From a checkpoint of a small mixture-of-experts model trained on Wikipedia.
Experts: 32 experts in each of 13 layers, 160 SwiGLU neurons an expert, a softmax router.
Training: 555M tokens, 8587 steps.
Below are experts of layer 10 (counted from 0) of a mixture-of-experts language model. Rows are named router (the router's row for the expert) and show model dimensions 0-223. Each number is 128 + 32 x the weight over its row's rms, rounded and kept within 0 to 255.
After each expert's rows: "mostly gets" lists some tokens that are sent to it at least half of the time. This comes from a sample of Wikipedia text that the model never trained on.

# expert 2
router [108 165 161  64 202 155 106 144  86 103 155 132 125 133 146 147 150  95 151 167 144 123 140 154 117 171 174 142 154 156 147 154 104 146 112 115 168 151  92 100  61  81 108 178 164 142  86  41 140 121 148 104 183 102  65 128 114 120 134 129 154 163 124 123  79 113 120 110 118  99 118  79 124  89 107 173  98 164 141 149 137 119  70 157 141 103 136 141 116 124 129 151  98 113 113 146  72 120 160 113  90 108 144 169 155 126 133 177 115 161 152 105  35 138 124  82 127 100 138 162 159 124 122 205 112  93 106 126  82 133 134 146 144 122  99 112 151 110 138 123 151 126  43 204 100 120 131 143 177 128 134  97 147  61 122  84 134  57 133 156 150 120  88 100 161  55 141  79 102 173 126 155 117 124 111  83 126 163 147  85 102  98 147 156 103 118  74 128 100 124 131 120 103 199 133  98 106  94 134 115 102 167 187  72 131 129 119 121 149 187  80 189 115 114 116 189 104 123  51 129 125  87 154  82]
mostly gets: " s", " S", " r", " | S", " prov", " att"

# expert 16
router [158 172 177 111 123  87 155 159  91 139 135 128  75 125 109 115 181 142 119 141 149 108 165  93  62 109 121 136 110 142 116 118 173  90 129 147 152 108 152 169 112  48 140 108 126 139 126  86  80 153 104 136 123 121  73 196 182 122 121 106 119 125 100 143 119 101 103  51 155 100 104  89 146 117 127 108  68 156 118 144 138 124 155 133 140 151 118 168  98 174 150 174 179 156 130  98 148 132 108 193  57 159 179 123 131 139 180 100 127 111 122 106  92 127 136 124 126 141 126 231 101 111 109  76 144  99  71 158 182 121 143 124 153  84  88 182 126 200 137 116 122 106 158 121  98 166 123 109 126 137 156 141 112 134 183 116 111  52 127 213 123 140  93 127 106 111  93 178 160 170 144 168 157 127 119 134  75 117 103  69 136  84 105 173 185 134 143  94 108 156  92 177 115 138 152 122 184 105  95 124 188 115 147 125 202 135 144 165 142 163  90 148  97  73 104 136 147 120 137 174 116  80 118  88]
mostly gets: " P", " C", " W", " G", " | C", " V"

# expert 17
router [177 138 170 102 144 119 150  68 117 107 234 134 102  92 149 108  90 157 172 208 104 130 122 113 169 155 135 154 137 153 163 183 143 151  90  98 114 109 117 107 154 109 229 108 118 124 183 109 103 128 152 109 107 126 118 115 175 148  86 126 130  84 152  74  86 149 137 156 134 120 105 147  97 165 147  84 159 151 143  96 147 139  54 138 105 114 144 189 134 138 125 165 176  85 114 133 114 126 147 114 175  97 137 153 157  67 118 138 137 136 109  94 136 145 147 106 133 103 126 129 129 103 104 117 138 132  97 139  45 166 102 140 148  66 197 111  99 156 103 157 131 137  91 181 182  59  53  85 144 159 164 158 144 166 177 117 133 121 119  92 104 101 153  89 168 131  89  70  75 202 136 154 163 121 138 100  80 161 141  88 150 131 137 116 151 131 136 153  60 169 155 139 121 105 144 102 161 137 131 179 112 125 117 105 129 129  88 146 164 175 122  98 146 128  85 114 195 117 127  72 114 112 170 151]
mostly gets: "019", "018", "012", "013", "015", "011"

# expert 23
router [132 184  67  61 140 168  80 122 172 146 128 149 147 162 113 111 113 167 178 131 123  93  73 142 121 153 142 174 144 136 102 156 173 157 165  65 155 130 133 151 102 139 113 117 151 110 134 127 131 134 169  40 104 118 134 132 175 120  82 153 101 170 124 134 134 115 115 149 133  64  92  84 199  80 114 137  87 115 143  95 119 168 152 139  88 162  62 114 132 175  84 115 115 178 160  86 131 133 120 113 136 155 175 107 175 125  97  96 116 132 133 177  93  83 153 146 114  81  95 133 165  94 128 112 158 126  36 113 137 165 144 125 126 103 152  95 200 125 162 117 137 109 158 172 195 153 133 120 109 119 132 166  53 129 144 133 122 173 106 149 135 114 145  83 126 155 155 107  97 160  70 135 192 114 116 143 142 125 100 140  64 113 191 219 161 104  95 108 106 121  64 139  87 129 111 149 126 156 180 149  52 162 121 106 130  89 124 127 103 109 108  82  74  95 111 149 130  87 123 147 128 120 166 116]
mostly gets: " F", " f", " | F", " n", " sp", " art"

# expert 13
router [174 158 136 120 183 163 147 122 122 122 172 147  84 137 188 148  38  67 201 139 107 137 139 188  94 115  83 159 139 107 175 124  92 121 189 183 148 109 121  44 102 123  95 157 129 116 139 123 167 155 112 137 112  99 157 136 159 147 149 133 133 143 121 105  96  83 143 100 184 135 108 167 177 159 164 158 209 142 186  67 115 117 142 118  71 116  65 132 145 149 168  92 202 124 132 134 129 132 102 139 106 171 167 155 171 176 122 121 132  93 113  84  91 157 153 161 115  68 133 146 134 123  64 100 187 111  87 117  79 176 164 121 137 143 106 121 147 132 106 119 123 156 134 139 142 174 137 134  96 102 147 171  98 117 113 111 118 143 123 141  98 148 222 137 153 158 167  76 104 165 126 143 155 125 121 135 127 162  93 118 144 196 118 111 128 123 167 164  80 114  93 137  97 142 105 135  99  96 116 136 144 151 212 106 116 148 106 165  71 135 121 146  84 162 150 150 154  86 127 130  87 137 166 178]
mostly gets: " techn", " Award", " politician", " director", " vocals", " coach"

# expert 18
router [174 174 156 159 172 183 180 129  70  63  95 130 116 181 208 133 106 104 161 151 133  85 110 124 186 107 151 128 159 117 130 110 102 152 109 147 128  52 103 115 126 106  90 216 123 124 180  77 122 125 167  79 125 187 140 171 120  84  97 114 141  68  71 111  82  96 111  80 149 127 125  91 140 140  60 125 136 129 127 106 138 104 131 147 130 138 175 109 172  99 126 134  70 161 118 194  88 130 150 105  94 147 113 148 104 115 116 117  92  81 108 110  82 172 102 150 142  73 103 188 126 199 164 157 207 145 176 131 105 102 100 152 177 149 128 139 128 148  96 141  70 142 100 100 159 125 140 134 130 110 166 121 132 166  87  91 148 138 116  90 151 122 101 126 114 126 130 101  84 125 106 143 152 156  62 136 145  73 125 123 105 136 148 121 107 175 135 164 142 134  72 145 162 147  88 152 139  89 110 122 122 181 147 105 124 143  84  86 213 127 126 127 174 111  80 116 123 118 111 120 126 184 168 157]
mostly gets: " named", " took", " won", "|  |", " given", " set"

# expert 25
router [171  78 198  37 147 177  76 140 138  98 147 133  55 147 138 127 201 124  95 103  89 147 128 107 102  68 184 135 153 159  75 146 167 132 120 100 140  92 117 116 113 100  99 175 146 163 140 146 133 135 104  77 162  69 114 191 181 147 156 139 150 210 159 141  92 157 137 111 181 113 103  67  80  78  92 132 128 103 196 127 104 148 144 139 116 151 123 158 149  63 169 145 123 132 130 135  85 111 123 136 117 163  83 166 137 153 138 197  98 103 159 111 112 134 124  93 168 121 147  78 128  93 102 115 112 138 126 145 151 111 155 127 115 137 129 130 163  93 127  77 137 131 140 161  93  70  91 164 122  69 130 125 122 101  82 160 148  71 195 155 144 130  86  77 120  87 148 160 166 121 131 137 138 171 131 142 124 131 135 169 152 122 163 179 120 168 112  45 166  88 176 133 150 108 179 117 111 124 116  48  87 107 132 154 170 137  90 113  94 108 133 134 108 127 139 128  88 152  97 112 126 158 131 103]
mostly gets: " p", " H", " h", " R", " b", " Th"

# expert 0
router [142 212 131 135 161 117 182 169 113 114 126 115 106 151 174 155 104 160 125 138 109 102 137 171 187 105 151 130 100 104  89  64  93 123  84  83 172  84  98 197 114 146 121 141 110 142 118 138 179 130 125 149  95 116 168 107 116 138 130 119  73 112 133 143 102 111  83 147 118 169 124 130 190 170 127 119 160 129 166  76  92 108 154 129  64 215 124 157 145 114 135 126 140  64 151 163 128 131  99 163 125 120 125 174 101  62 146 133 112 121  88 147 152 158 176 111 137 130  81 146 137 131 129 128 162 169 124 162 144 132 113 100 163 131 125 162 145 107 118 170 143 137 120 164  88 111 110 161 130 106 176  95 165 223 156 111  80 187 112 105  88 153 179 112  99 163 113 155 106  86  69 121 148  80  60 141 106 117 131 168 125 110 109 118 133 128 159 124 183 143 105  93 165  93 167 144 113 206 199 122 179 125  65  82 127  97 105 118 172  92 118  88 192 146 118 191 186 133 133 152 127 167 133 158]
mostly gets: " was", ", which", ", who", " would", " also", " they"

# expert 3
router [134 166 149  52 163 141 140 121 108 117 131 145 112 103 144 106  93 143 131 155 139 137 112 128 112  91 217 116 108 116  73 151 149 167 124  96  96 139 122 172  90 128 144 128 105 144  41 117 105  97 188 130 161 117 117 142 162 193 124 167 108 172 165 180 158 103 133 185 107 132 120 190 123 132 175  62  86 128 175 144 136  99 129 113 126 114  95 120 121 153 120 189 122 107  97  87 107 176 125 130 132 178 108 135 123  81 193 103  40 105  83  81 249 130  63 127 135 125 160 154  79 176  87  91 130 111 105 114 105 141 129 138 194 129  86 162 152 169 162 158 144 114 106 140 165 166 115 169 117 196 173  78 143 165  71 164 116  88 182  84 144  98  98 150 107  87 183 135 122 147 104 138 135 128 173 167 148  97 134 131 150 138 155 138 196 146 152 132  96  76 106 134 116 131 101 180 147 125 126  88  86  80 124 124 126 120 139 109 147 111 142 159  89 139 133 114 138 119 122 135 126 112 126 152]
mostly gets: " t", " O", " T", " E", " se", " con"

# expert 22
router [196 123 122 142 154 130 128 193  81 126 126 113  51 115 138  79 122  70 126 138 130 164 137  96 198 109  90 146 114 144 100 159 118 114 152 120 147 165 110 147 115 130 116 126  66 138 154  98 156 133 159 155  64 170 127 151 113 108 160 112 110 101 125 110  87 129  50  79 117 101 141 179 189 144 117 131 241 134 167 173 145 117 122 150  95 181  82 178  94 115 156  75 110 186 155 137  64 129  91 145  85 174 114 132 153 113 149  73 110  90 124 130 131 137 147 170 118 134 140 127 158 110 144 141 125 133 127 105 152 170 142 105 132 200 129 154 120 131 189 134 100  89  95 137 139  67 149 119 117 127 176 132 138 198 137  85  78 179 113 102  70 114 169 102 116 128 179 146 144 122  91 101 132  76  74 133 131  95 140 130 118 151 148 126 108 119 145 121  98 192 125 144 160  59 130  87 154 171 143 108 157 138 117 113 115 122  60  87 155 129 205  96 146 100 144 134 181  92  80 171 109 154 114 134]
mostly gets: " his", " her", " first", " reg", " him", " only"

# expert 19
router [139 165 104 111 173 126 139 127 127  83 151 159 136 160 194 103 155 119  62 154 188 166  95 136 179 113 129 167 106 140 104 128  58 102 123 119 129  72 126 108 152 154  99  98 113 168 134 133 159 135 113 117 111 150 159 137  89  95 148 109 125 122 209  94  62  69 167 153  94 132 122 107 181 117  87  75 138 162 135 105 137 107 102 112  92 182 145  88 144 162  94 100 131 130 140  93 135 132  73  70 185  87 101 139 138 176 131 135 151  96 119 143 107 150 122 166  93 156  81 159 128  95 135  94 102 133 162 123 126 154 125 116 146 150  67 176 169 147 155 146 107  72 141 164 129 156  43 182 106 106 172  72 156 199 132 169 111 126 105 129 113 138 195 104 183 117 209 127 120  98 142  67 107  96 116  20 109 115 130 165 157 115 155 115 127 136 102 150  97 127 108 108 103  95 157 183 130 108 130 143 155 157 127 108 115 160  67  93 119 125  96 187 133 126 144 164 152  94 127 157 152  99  94 163]
mostly gets: "ić", " Smith", "son", "berg", "bert", " Richard"

# expert 30
router [105 131 110 157 174 134 165 107  86  99 109  99 131 180 138 171  93 217 156 115 106 135 146  73 218  96  89 123 148 134 103 110 149 166 126  86 113 103 113  94 178 141  97 166  95 101 115 115 101 134  91  52  98 140 122 133  98 123 180 118 192 113 130 128  99 118 124 113 115 113 117 145 145 146 138 124  85 140  64 105 111 129 129  69  92 121 195 132 138  96 112 177  58 120 117 140 146  96 159 160 129 110 148 158 111  45 133  85 183  94 159 155 162 106 119 120 148 110 151  84  93 213 140 214 122  89 128 138  94 121 173 131  90 173 170 139  79 147  73 146 149 104 107 113 141 100 137  92 155  96 105 164  82 176 138 138 126 180 103  87 162 108 118  61  74 103 165 127  80 133 125  97 118 119 103 151 160 118 154 110 132 198 120  98 149  89 155 111  72 141  98 163  84 132  96 175  93 135 172  93  78 116 122 147 115 137 109 121 126 153 108 142  81  87 152 148 106 132 187 126 139 100 132 121]
mostly gets: " in the", " to the", " at", " from the", " at the", " on the"

# expert 27
router [124 103 103 143  79 100 129  80 121 132 151 138 113 109 178  82 170  94 128  96  84 109 138 107 161 127 150 163 154 125 166 168 152 149  97 189 156 105 145  79 102 145 163 126 143  99 144 100 157 119 154 108  92  39 177 100 174 158  84  93 114 131 115 127 112 115 137 159 118 106  57  81 149 138 114 102 172 177 111 150 180 101 138 127 104  86 138 124 162 175 148 148 168  75 158 128 113 146  90 157 117 129 191  80 102 131 133 151  88  60  88 134 109 117 187 138 136 176 151 142 146 121  66  96  95 157  92  69  93 135 111 114 184 115 151 102  87 158  90 131 126 128 141 169 120  67 108 132 136 135  95 177  92 134 116 134 161 128 155 143 117  84 149 131 155 154  92  79 132 177  68 112  74 112 135 104 129 143  99 134 134 172 132 113 192 129 132 149 109 125 159 143 113 150 131 119 165 226 147 119 192 156 138 130 133  69  79 112 187 150 186 100 118  93  82 152 164  91 191 153 119  85 184 105]
mostly gets: " m", "%", " cl", " km", " (M", ", M"

# expert 14
router [129 150 181 151 115 105 151  74 158 147  86 100 130 149  86  70 136 127 149 117  57 156  96 155 119 162 122 122 167 162  76 141 211  79 109 104 108  98  84 136 107  57  99 137 113 162 174 150  93 149 151 134 100  93  90 129 233  84 161  52 105 186 125 151  94 118 118 128 138 110 108 114 145 111 122 135 179 141 158 156 134 121 161 153 169 120 113 197 129 113 155 167 110 146 143 137  81 158 115 148 144 117 123 164 128 118  73 132 118 127 113 114 131 141 182 102 108 168 141  93 138 129 152 148 199 160  61 158 122  88 133 115 121  66  90 154 152 141 130 161 141 162 125 103  52 159 139  81 107 166  90  87 108  73 106 103 143 157  93  91 118 139 120 119 131 124 139 174 101 132 107 128 204 151 122  53 105 146 159 104 117 109 117 114 118  75 136 121 134 149 142 171 118 164 145 150 173 128 175 151 165 198 151 151 154 164  80 104 134 134  48 152 171  81 113 167 108 132 147 148 127  85 159 113]
mostly gets: "===", "==", " c", " ==", ").", " th"

# expert 10
router [185 117 121 102 162 173 139  99 112  98 125 143 114 109 177 165 117  90 195 100 104 144 126 145  94 105 207 142 125 146  81  94  57 119 100 136 186 164 102 166 135 156 104 169 100 126 134 103  93 192 132 173 135 123 172 119 115 123 130  77  84  87 115  76  99 160  58 118  62 171 133 145  91 153  87  98 171 160  66  90  88 105 120 156 100 152  96 170 161 121 164  93 190 135 147 200  86 118 104 125 118 118 131 112 153 131  80  99 161 145 112 122 110 125 103 143 116 134 149 160 180 121 134 114 154 132 155 123 135  98  98 148 148 153 129 112 130  80  96 148 105 148 110 167 154 141 117 135 115 147 178 114 148 146 125  89  80 204 201 161 150 152 169 110 155 142 118  95  84 155 126 131 155 148  60 143 108 145 136 140  89 117  98 123  60 152  83 132 149 179  94 131 137 148 127  77 132 104 103 166  79 116 107  91 140 145 119 105 135 109 102  93 189  98  55 149 195 151 116  46 107 154 161 132]
mostly gets: " located", " work", " games", " development", " served", " played"

# expert 29
router [ 80 128 137 143 140 149 101  59  81 181 131 149 102 168 160 129 183 159 147 126 112 108 139 103  81 139 164 159 150 111  98 108 168  92 138  95 111 119 141 179 156 113 137 141  75  77 126 183 187 124  90 106 169 135 126 118 108  95  74 145  63 127  99 148 120 124 114  96 158 100 135 118 119 104 148 140  31 186 131  71 169  99 116  85 115 137 133 184 109 149 146 109 126  87 148 111 160 142 124 133 128 139 206  90  77  54 135 185 135 125  96 127 221 137 133 181 130 175 122 104 103 128 155  92 113 119 143 162  79 114 108  86 109  82 129 182 140 141 122 135 164 158 221 110 108  82 100 127 122 167  76  86 148  92 163 138 132 179 107 126  81 187  59 114 163 114 119 138 119 124 159 181 129 107 133 127 118 165 156 101 125 169 116 156 140 128 142 114 120 140 111 174 102 129 127  49 103 122 137  83 120 156 161 148 195 146 153 106 145 117 103 170 111  99 105 111 123 132  87 169 123  82  80 117]
mostly gets: " \"", " | \"", "\" (", "In ", " In ", " '"

# expert 6
router [203  90  94 184 152 130 117  72 157 120 233 128 107 159 124 128 106 177 170 137 109 151 129 101 138 138  98 127 134 122 155 173 109 119  88 117 159 130 108 117 106 206  79 155 162 140  76 103 125 125 180 175 146 113 123 148 132  98 119 118 110 122 161 127 134 163 136 132 154  97 106 176 117 128 221 120 142 116 154 160 144 164 130 168 141 132 106 145 133 110 136 145 166 182 130  82  73 114 130  46 103 130 128 178  88 153  78  96 146 100 181 119  75 142 125  96 147 126 160  57 132 127 148 114 139  79  79  74 122  98 153 164  90 192 104 128 136 159  92 131 105 110 130 131 156 143 199 117 119 170 186 177 161 155  85 158  79  81  44 105 102 107 119 160 134 124 141  78 134  85  82 186  79 103 160 106  91 116 101 104 156 114 129 154 127 132 155 108 196  96 127 161 109 167 140 160 175 144 123 101 126 143 143 201 178 124 115 147 128  86  90 130 105 136  98 145 102 107 161 146 120 141 142 125]
mostly gets: " st", " sh", " inter", " ex", " qu", " ch"

# expert 24
router [159 190 173  63  77 112  81 144 168 133 152 117 153 119 149 149 101  82 163 126 119 140  69 147 128 144 170 106 176 124 105 122  85  77 130 128 191 135 155 110 137 118 168 104 130 133 195 114  72 140 176 190 132 142 169 136 122 127 128  65  75  60 175  82 110 102  71 179 131 141 131 182 139  96  82  85  95 147  95  89 167 130 125 147  95  79 135 173 199 123 147 112 140 127 180 118  75 135  92  78 117 100 130 172  95 118  93 117 185  99  50  76 135 148  94 130  92 122 153  94 148 121  92 153 159 139 124  83  81  87  98 146 180 138 163 115 147 112 144 184 127 133 114 133  87 157  92 123 125 125 108 139 169 112  94  81  89 142 128 135 127 136 125 107 138 110 124 103  95 124 155 171 137 169  70 114 131 113 138  75 126 178 133 141  89 142  99 112 126 182  69 124 122 139 133  50  94 140 120 130 136 122 160  91 108 134  93 108 146 109 103 140 102  86  82 156  96 148 208 134 104 169  93 106]
mostly gets: " back", " law", " allow", " fire", " help", " support"